Weights of a small mixture-of-experts language model, trained from scratch on English Wikipedia.
Size: 9 layers, 15.4M parameters.
Below are experts of layer 5 (counted from 0) of a mixture-of-experts language model. Rows are named gate (a neuron's input weights, with its number), up (a neuron's input weights, with its number) and show model dimensions 0-223. Each number is 200 + 40 x the weight over its row's rms, rounded and kept within 0 to 999.
Before each expert's rows: "gets" lists some tokens that make up at least twice as much of what it gets as of all text. This comes from a sample of Wikipedia text that the model never trained on. Tokens count by the router's weight.

# expert 15
gets: " the", " a", " The", " his", " an", "'s"
gate10,301,155,176,199,172,203,121,235,197,189,191,177,219,180,186,272,186,124,276,247,160,203,182,215,224,193,216,178,203,177,200,172,208,257,189,141,243,189,145,220,130,207,231,287,222,244,242,248,206,255,179,167,251,216,166,246,218,174,154,231,221,101,173,271,153,174,155,198,144,158,181,186,223,269,224,217,230,193,153,180,207,169,217,218,176,122,283,197,186,249,147,265,212,207,222,224,224,204,216,217,144,235,188,205,192,230,229,193,249,210,186,134,141,218,192,178,211,202,290,190,154,163,157,187,161,122,180,175,147,170,212,207,203,221,266,250,212,289,166,235,208,265,168,278,202,248,267,214,254,185,136,175,181,232,160,199,114,255,242,217,176,166,248,241,203,132,128,226,231,209,175,183,216,238,217,212,220,161,208,311,227,210,179,210,180,218,223,191,257,199,183,128,212,185,194,210,153,226,228,172,238,195,230,92,173,165,209,235,165,201,218,198,222,149,165,103,200,185,176,258,152,180,271,151
up10,254,218,146,113,162,233,242,177,164,121,222,216,154,221,268,222,238,176,133,206,184,190,201,99,153,216,194,238,169,227,182,151,257,233,256,213,230,217,159,193,203,196,255,208,195,189,145,242,172,163,181,202,151,177,143,152,267,161,178,154,179,159,169,201,223,162,250,208,212,157,213,175,214,171,238,257,191,193,170,250,276,154,235,213,158,232,226,247,278,183,153,269,228,163,255,198,199,174,161,176,184,251,250,179,207,211,153,217,211,242,176,247,223,227,245,190,175,204,224,195,256,168,105,307,206,184,208,185,141,208,201,258,168,244,231,153,189,182,226,237,172,260,176,199,217,246,181,216,203,233,257,241,112,252,112,241,235,188,200,276,199,191,119,236,177,160,197,259,182,196,166,272,236,276,162,174,266,248,221,200,233,142,220,231,173,208,207,165,154,193,128,173,150,133,169,210,218,234,241,157,196,198,210,207,240,177,185,158,177,191,217,268,319,150,137,190,145,196,169,200,152,192,240,185

# expert 3
gets: " and", " or", " but", " &", " de", "/"
gate7,208,256,198,172,219,231,92,168,239,129,204,161,134,278,198,142,169,156,193,164,264,202,210,212,150,176,190,170,267,179,237,241,175,215,194,206,164,233,193,244,177,204,161,224,233,226,174,161,205,233,159,178,193,190,144,196,205,211,190,244,224,187,212,155,221,259,225,217,200,182,241,206,270,256,153,138,224,182,189,246,203,246,89,235,265,234,245,234,198,207,182,169,271,190,258,164,279,217,235,245,249,161,171,195,270,190,160,205,180,227,201,287,213,218,172,191,196,218,264,226,173,218,208,215,194,176,184,145,180,162,245,258,248,176,138,123,213,238,240,213,205,136,144,122,186,234,185,183,226,257,245,198,269,181,184,193,207,183,177,208,262,154,189,192,161,205,173,173,196,209,268,205,215,226,223,128,189,178,214,125,162,210,146,186,277,202,104,251,246,153,274,179,250,250,145,115,195,196,240,189,156,180,156,182,253,136,124,192,214,248,126,175,264,120,176,211,187,234,148,225,223,185,177,146
up7,174,218,179,196,133,223,221,186,170,161,176,123,195,239,200,161,195,183,147,203,282,156,267,175,180,254,220,209,185,208,119,233,136,194,169,175,201,235,184,188,206,221,130,212,185,203,202,172,186,190,158,127,192,239,183,209,182,210,211,199,214,114,215,239,223,201,261,248,152,179,243,205,156,202,188,197,179,165,166,205,188,187,70,192,167,146,249,196,169,240,228,217,185,165,253,156,198,140,195,147,142,202,148,262,299,230,198,157,184,199,201,213,250,175,151,254,151,206,188,217,210,241,103,192,228,162,257,204,155,199,222,238,203,179,183,274,186,172,197,249,270,181,185,237,190,213,186,250,240,223,147,223,182,169,240,188,230,207,248,266,177,285,218,175,215,178,182,210,176,153,171,220,271,278,155,175,205,156,195,117,244,205,206,191,228,197,234,253,198,299,122,215,111,123,222,225,259,181,186,255,201,239,190,130,265,258,235,290,255,240,192,219,259,197,208,151,193,212,249,245,273,254,208,155

# expert 13
gets: " ", "-", "–", " $", " •", " −"
gate13,222,156,219,187,259,306,204,208,167,206,218,199,156,158,185,182,230,138,161,236,157,192,186,163,192,178,222,96,213,192,192,166,125,197,231,217,218,256,225,189,262,178,219,221,208,203,149,124,179,262,135,280,239,204,181,248,141,183,218,294,219,175,126,199,184,192,165,172,221,239,230,201,199,194,193,196,256,207,237,223,262,233,182,215,250,217,237,236,206,164,198,262,194,210,146,201,246,189,144,192,231,247,192,171,230,238,187,217,161,166,129,206,181,206,184,209,164,216,133,237,162,313,193,187,189,205,221,192,240,325,184,212,252,196,270,253,203,188,179,193,246,160,231,143,238,220,182,252,283,133,163,171,190,218,209,171,238,242,155,253,219,183,308,224,238,162,204,222,229,154,144,181,212,210,203,234,161,188,198,261,198,198,134,149,167,186,214,245,225,273,173,172,126,250,220,187,157,174,224,150,276,171,142,159,221,217,206,209,112,94,204,131,193,159,180,195,211,143,145,236,170,170,184,183
up13,150,152,147,220,168,224,185,180,183,256,261,176,182,207,133,256,244,197,290,202,195,161,144,172,200,164,226,185,164,210,208,198,218,153,252,163,201,171,139,189,162,149,125,200,194,253,283,221,196,281,235,158,163,249,146,184,188,133,220,168,192,213,174,195,185,176,239,228,245,171,184,177,225,261,295,183,177,201,169,231,215,149,166,220,160,242,206,225,216,247,172,171,248,161,187,186,188,211,236,262,159,231,175,230,250,129,99,137,260,200,246,163,229,177,214,216,151,238,169,205,194,219,130,210,200,82,198,164,219,102,187,137,206,252,192,179,149,227,161,294,191,227,184,214,261,241,239,235,155,251,155,225,172,201,213,227,226,263,146,202,173,185,160,180,215,182,216,164,227,224,219,192,235,205,156,160,266,181,203,175,150,215,261,199,187,221,234,152,113,158,197,292,276,148,220,192,191,221,270,204,132,267,185,275,131,227,219,184,191,220,260,197,208,209,206,221,230,267,212,226,234,194,248,239

# expert 8
gets: "1", "0", "2", "3", "4", "5"
gate12,290,258,203,232,254,239,205,158,204,197,141,229,219,205,181,176,94,205,215,185,209,234,249,273,199,180,239,165,267,205,207,238,118,163,153,183,203,170,167,205,234,212,250,199,192,189,74,151,138,251,204,174,201,220,181,211,181,159,244,252,290,200,207,188,146,211,211,229,101,146,193,185,253,182,208,207,238,153,221,133,227,179,267,206,244,209,225,182,162,152,177,246,154,212,165,189,229,157,184,150,218,160,167,224,180,129,207,203,184,121,277,170,201,184,227,214,223,158,217,215,194,240,200,203,201,208,124,168,197,254,251,171,227,223,247,183,246,212,206,196,214,227,201,238,281,221,248,258,206,138,181,198,309,199,188,160,193,204,156,159,135,229,181,218,185,219,115,260,171,268,240,182,157,165,246,182,195,195,191,267,253,187,174,173,244,219,226,296,209,280,240,156,126,208,171,154,193,213,217,109,116,186,174,146,210,221,201,230,150,235,240,161,239,198,136,233,182,215,147,205,245,208,199,199
up12,159,195,142,196,185,258,249,214,151,176,216,284,134,172,280,173,260,226,211,238,196,173,218,304,221,223,212,214,199,230,257,175,252,207,205,137,216,139,206,252,231,219,198,179,159,293,152,163,206,192,201,137,202,198,137,239,257,209,193,205,184,242,202,163,170,243,199,159,174,235,113,246,227,239,215,225,213,184,262,157,188,204,179,180,181,228,201,188,238,234,245,207,160,289,236,232,141,159,237,165,251,189,258,251,237,156,173,245,238,184,179,214,257,240,225,208,196,133,251,202,243,265,307,186,209,169,188,159,268,134,203,213,172,202,210,219,209,188,197,203,203,161,199,158,199,155,158,170,186,212,186,173,195,215,247,171,214,163,219,151,215,183,251,223,136,174,153,228,189,204,245,132,144,219,242,199,150,133,198,163,237,195,218,170,110,161,174,263,207,240,176,190,189,236,164,235,234,110,107,178,208,195,151,168,265,159,211,241,170,210,160,153,194,167,206,194,152,142,152,301,81,197,254,214

# expert 10
gets: " of", " to", " in", " was", " is", " by"
gate11,231,255,213,174,185,221,237,226,193,133,104,215,135,234,127,177,176,174,216,235,169,208,239,166,205,200,229,191,196,209,181,244,301,190,234,250,235,210,191,208,171,175,202,161,245,319,251,195,120,173,224,220,207,174,155,137,161,225,233,229,178,242,218,201,180,229,182,208,232,222,186,172,179,223,259,241,145,200,225,170,281,191,160,204,278,167,170,182,129,237,174,231,176,213,258,228,124,225,215,183,283,146,162,196,153,250,131,203,175,205,256,208,229,207,228,192,293,141,191,189,168,63,200,201,227,191,195,166,161,200,216,251,221,255,189,152,243,147,209,219,187,222,234,176,150,237,176,238,188,186,213,229,188,174,94,252,159,233,180,158,228,208,122,186,204,145,178,167,235,287,202,203,181,217,199,182,253,241,242,176,171,187,210,218,193,160,170,150,269,327,228,136,134,168,189,211,203,187,185,202,194,198,203,222,159,232,153,207,190,184,263,197,149,210,243,269,167,95,207,225,207,194,203,241
up11,187,144,180,216,157,223,191,142,206,251,283,213,235,155,192,145,229,198,227,212,227,202,226,154,239,231,264,181,134,155,117,154,151,234,173,154,186,209,166,218,197,223,258,279,252,185,291,168,283,188,214,170,184,230,149,260,225,171,193,229,257,170,246,186,173,210,152,208,236,169,171,158,237,164,179,228,230,221,147,240,236,115,173,167,168,222,274,143,211,186,220,211,128,183,192,191,231,250,242,234,149,219,168,190,176,151,194,236,161,265,221,178,170,230,245,223,200,205,268,177,176,146,127,205,195,182,223,240,192,319,159,156,241,182,197,251,83,209,169,170,234,229,206,219,236,110,219,246,219,210,207,314,195,144,226,174,168,216,213,254,206,241,167,219,203,240,246,170,197,193,188,204,114,231,187,237,204,178,318,187,226,217,182,145,171,265,248,161,183,168,234,181,157,136,173,188,160,265,199,169,210,208,186,198,179,213,106,243,140,154,189,199,196,183,189,191,260,228,161,174,214,208,210,168

# expert 4
gets: "\n", " |\n", ".\n\n", "\n\n", ")\n", ".\n"
gate5,166,237,183,193,227,168,215,202,215,236,227,173,276,214,222,176,165,206,275,268,174,180,178,176,169,141,255,228,207,199,150,166,226,207,150,203,225,156,197,218,194,216,275,179,236,198,185,208,195,197,221,160,225,208,163,164,256,208,192,222,206,142,202,244,191,206,223,194,215,228,212,213,189,241,278,123,200,167,285,200,186,225,149,204,214,195,220,130,255,184,180,199,263,194,226,194,215,201,170,234,180,159,232,156,156,136,169,153,225,130,228,185,201,170,224,223,251,258,235,167,235,128,160,179,183,185,235,175,240,224,136,226,207,227,199,202,229,238,202,215,205,265,230,190,256,214,147,197,85,205,160,266,279,133,191,257,279,208,159,211,150,195,144,181,220,232,213,235,133,215,240,183,192,217,213,224,211,96,152,218,184,121,158,154,234,204,229,192,279,167,238,298,245,178,157,206,196,212,137,209,170,205,241,132,217,193,181,230,174,225,290,217,136,177,220,248,306,162,207,234,110,180,72,121
up5,245,212,172,240,154,242,226,244,238,188,151,187,199,121,206,231,162,208,212,211,247,146,238,204,205,267,243,224,302,203,200,211,212,236,240,195,165,194,164,146,168,194,198,277,170,145,225,196,212,187,169,228,197,148,213,202,117,144,143,116,188,247,138,210,199,92,176,192,267,210,193,185,173,172,208,182,221,178,108,253,165,194,236,168,149,206,164,252,201,181,216,172,150,227,170,164,219,220,112,201,215,191,121,158,228,212,185,272,169,219,180,212,171,122,147,184,212,169,132,273,250,241,189,189,241,272,213,183,196,247,200,101,182,188,276,210,255,142,222,247,199,190,185,161,179,222,273,157,307,143,208,223,209,214,146,198,187,255,204,200,170,211,195,215,172,109,201,168,255,241,231,247,200,200,160,154,184,217,192,185,187,280,171,191,250,200,140,192,131,213,203,193,182,233,226,201,188,236,205,225,182,224,253,301,178,278,261,151,204,194,173,228,258,221,211,159,213,243,158,270,261,187,214,212

# expert 0
gets: ",", ".", " (", "),", ").", ";"
gate28,172,199,154,193,192,235,222,147,238,146,220,190,245,215,124,202,188,199,197,226,217,136,205,241,154,227,178,207,228,194,178,149,236,158,241,205,180,190,169,172,219,208,281,227,154,114,227,280,164,202,274,191,160,198,254,183,174,192,104,153,275,169,233,203,158,248,213,194,213,144,222,193,157,181,252,118,167,210,268,218,228,181,151,168,220,187,209,259,195,160,218,208,119,149,219,181,193,198,227,180,219,187,205,182,198,165,164,233,142,144,144,206,175,235,195,186,248,203,173,180,188,214,181,255,233,266,262,248,214,276,194,194,188,262,166,275,186,177,129,178,207,247,178,249,281,235,221,141,164,188,236,146,241,146,286,110,217,202,198,203,169,181,284,221,235,251,228,168,252,246,179,147,277,138,157,166,227,172,199,170,147,221,176,155,166,236,248,201,144,199,203,169,296,256,261,182,263,225,204,226,187,177,100,272,189,179,232,191,177,169,256,256,201,259,216,181,189,243,141,231,179,223,195,157
up28,242,246,244,253,187,181,243,185,233,246,191,177,229,191,162,244,101,238,78,191,228,215,301,171,248,100,244,148,202,169,188,192,179,161,155,159,186,138,268,173,236,197,186,154,239,145,257,265,165,158,139,215,213,211,190,139,211,246,153,205,300,173,232,178,212,175,169,161,206,202,207,207,223,144,211,246,194,165,257,197,201,186,219,230,204,155,203,142,272,161,239,203,166,178,232,222,162,207,156,277,183,247,222,195,140,233,201,197,145,222,172,96,242,172,230,202,214,209,162,105,249,206,220,184,206,179,156,239,173,229,188,215,215,186,157,267,228,195,159,179,248,134,211,269,226,189,242,259,198,206,146,211,171,193,178,173,236,175,172,221,177,220,174,201,232,194,207,190,188,246,250,130,223,179,203,165,192,173,166,166,194,182,216,159,199,199,190,246,193,244,193,250,136,243,269,222,235,161,281,197,131,192,311,167,156,185,175,197,212,222,272,252,199,285,235,167,212,145,273,149,213,162,215,244

# expert 6
gets: ")", " \"", "\"", "'", "]", "%"
gate22,283,256,165,182,255,235,142,204,251,186,114,194,196,108,232,218,243,277,225,244,224,146,149,204,136,177,139,288,209,165,108,189,174,237,109,190,169,155,220,173,229,221,186,145,189,188,254,193,215,244,211,163,291,175,196,202,181,183,144,171,220,176,190,248,185,183,243,175,226,198,168,236,232,232,240,231,143,231,240,200,217,139,203,179,229,176,173,186,186,185,173,124,169,202,257,159,206,210,218,169,247,193,168,138,165,258,241,218,250,236,155,254,204,201,181,219,211,189,241,175,198,184,262,222,185,168,205,225,233,193,173,180,219,148,215,156,96,207,134,167,171,195,163,245,234,197,212,233,168,202,157,250,164,212,197,245,239,204,210,201,194,185,258,302,158,164,200,162,201,249,250,221,205,243,129,201,259,267,199,78,158,232,204,254,241,227,247,234,193,214,217,147,200,207,157,243,191,173,184,185,137,286,185,225,236,206,208,289,230,200,193,222,103,196,137,135,182,190,273,214,176,165,219,165
up22,203,285,172,213,166,200,191,169,249,210,267,178,260,190,165,183,210,162,208,183,237,208,249,222,180,192,150,242,132,190,247,303,219,177,127,141,219,201,218,228,257,211,144,278,201,272,213,193,201,240,244,175,201,166,149,268,213,180,186,97,224,239,247,197,188,229,126,220,164,188,171,208,202,169,270,232,163,233,90,209,221,291,181,144,178,180,199,184,181,222,170,220,222,174,235,195,185,261,234,190,221,150,163,182,168,205,266,235,212,230,210,169,188,241,153,191,230,197,252,196,214,174,173,229,145,214,198,201,127,194,247,143,245,147,220,182,293,251,185,191,181,217,177,225,156,197,203,180,213,147,232,211,167,265,307,210,192,246,208,172,205,121,209,281,238,285,241,184,187,158,204,231,200,225,189,238,159,71,270,182,225,124,208,279,187,163,164,176,206,241,220,216,219,199,188,240,163,161,179,189,206,134,170,187,176,197,198,220,268,210,160,197,172,225,211,119,159,135,185,172,112,186,188,222

# expert 9
gets: "|", " that", " |", "-", " which", "="
gate13,160,176,160,250,237,194,261,210,208,204,136,243,202,186,152,223,148,199,231,218,172,204,119,209,166,230,216,237,205,230,263,139,167,181,160,215,164,198,190,219,172,197,146,192,260,170,256,223,222,258,273,193,197,211,177,240,205,195,175,162,238,161,150,233,146,218,248,210,237,235,231,185,198,185,101,230,171,158,156,239,234,164,233,219,249,193,124,172,280,206,196,201,145,225,106,166,161,214,205,179,244,187,246,229,152,181,171,200,163,149,245,246,194,191,165,219,217,193,226,200,160,148,201,281,239,216,243,214,241,113,208,177,248,196,175,176,217,219,206,162,231,143,264,248,229,203,172,229,258,198,199,235,276,138,116,198,191,204,172,191,221,174,203,229,174,177,163,191,148,194,168,239,184,291,263,199,266,271,148,265,250,186,189,139,166,210,218,196,179,278,214,145,269,149,192,211,174,217,289,198,160,241,138,220,254,181,231,152,116,114,197,196,218,243,106,222,206,180,155,129,245,234,252,263
up13,152,207,245,245,152,198,229,207,153,165,201,183,175,207,193,169,208,213,274,165,236,140,233,170,188,206,189,204,152,220,224,147,215,257,189,220,186,202,249,238,211,146,247,225,183,173,193,268,225,167,226,166,187,241,216,271,197,203,164,209,212,217,178,175,141,197,225,180,230,176,260,167,213,197,233,216,148,209,154,234,265,200,203,175,164,241,194,205,124,194,188,192,188,182,332,215,218,220,253,240,141,198,196,217,192,189,194,198,215,180,192,169,177,259,220,185,201,210,274,175,223,184,255,196,275,201,161,179,114,143,234,266,292,267,148,173,230,186,173,175,227,151,247,183,254,195,204,265,118,195,193,210,214,193,205,247,255,151,143,218,229,224,220,312,251,203,155,135,186,189,256,215,157,207,232,163,168,194,142,203,228,257,156,229,240,208,162,159,149,141,225,204,194,135,246,170,229,220,261,93,218,178,94,182,185,157,162,168,201,198,193,134,165,169,222,270,104,290,186,204,151,162,194,312

# expert 5
gets: " |", ":", "ed", "ing", " on", "ated"
gate8,244,232,172,218,174,195,206,296,202,167,156,232,246,158,175,135,238,151,234,172,244,264,208,209,171,198,188,210,194,213,109,158,227,205,293,260,202,178,146,213,144,158,210,230,181,242,171,235,216,101,190,203,319,236,261,230,175,205,210,210,188,224,193,206,227,183,199,229,127,245,223,174,186,191,250,196,208,193,199,194,220,243,185,199,258,174,256,235,129,204,200,211,152,124,170,187,130,208,215,193,172,217,216,189,190,192,187,178,179,165,157,174,186,265,232,196,189,256,258,218,309,201,188,212,206,123,224,136,262,219,148,256,166,263,217,187,180,205,283,100,217,170,180,158,195,204,187,244,232,172,199,200,176,184,244,207,186,154,250,157,182,193,175,189,262,165,266,110,261,208,220,238,157,109,255,157,231,180,215,152,223,216,248,236,127,181,181,183,195,175,127,168,238,199,242,234,301,215,176,200,152,162,173,182,255,273,272,169,259,206,190,187,217,227,162,203,123,218,212,136,156,179,213,201
up8,153,193,204,173,260,242,205,111,180,215,216,147,201,180,195,165,204,194,158,223,240,165,227,204,267,170,247,166,185,233,129,197,241,207,174,257,190,183,183,210,174,127,201,218,140,301,192,147,207,156,285,166,242,196,187,203,252,182,252,220,149,308,282,250,166,208,181,222,186,179,138,207,169,205,302,148,254,170,164,155,202,165,167,122,216,233,216,183,260,229,149,209,220,123,266,206,143,129,216,221,136,130,290,149,154,206,223,190,235,217,211,172,129,233,128,258,244,163,244,204,194,214,194,209,185,203,224,216,178,227,242,143,195,206,234,163,210,141,175,260,212,207,189,257,97,219,259,192,223,240,267,281,238,243,214,231,225,162,257,201,166,183,204,245,258,184,222,209,257,160,163,157,187,214,172,230,217,205,260,169,131,158,226,170,179,235,187,139,232,221,157,171,186,191,165,224,241,224,274,141,240,258,161,191,186,201,193,221,175,163,246,159,172,197,256,192,161,211,199,203,200,228,229,157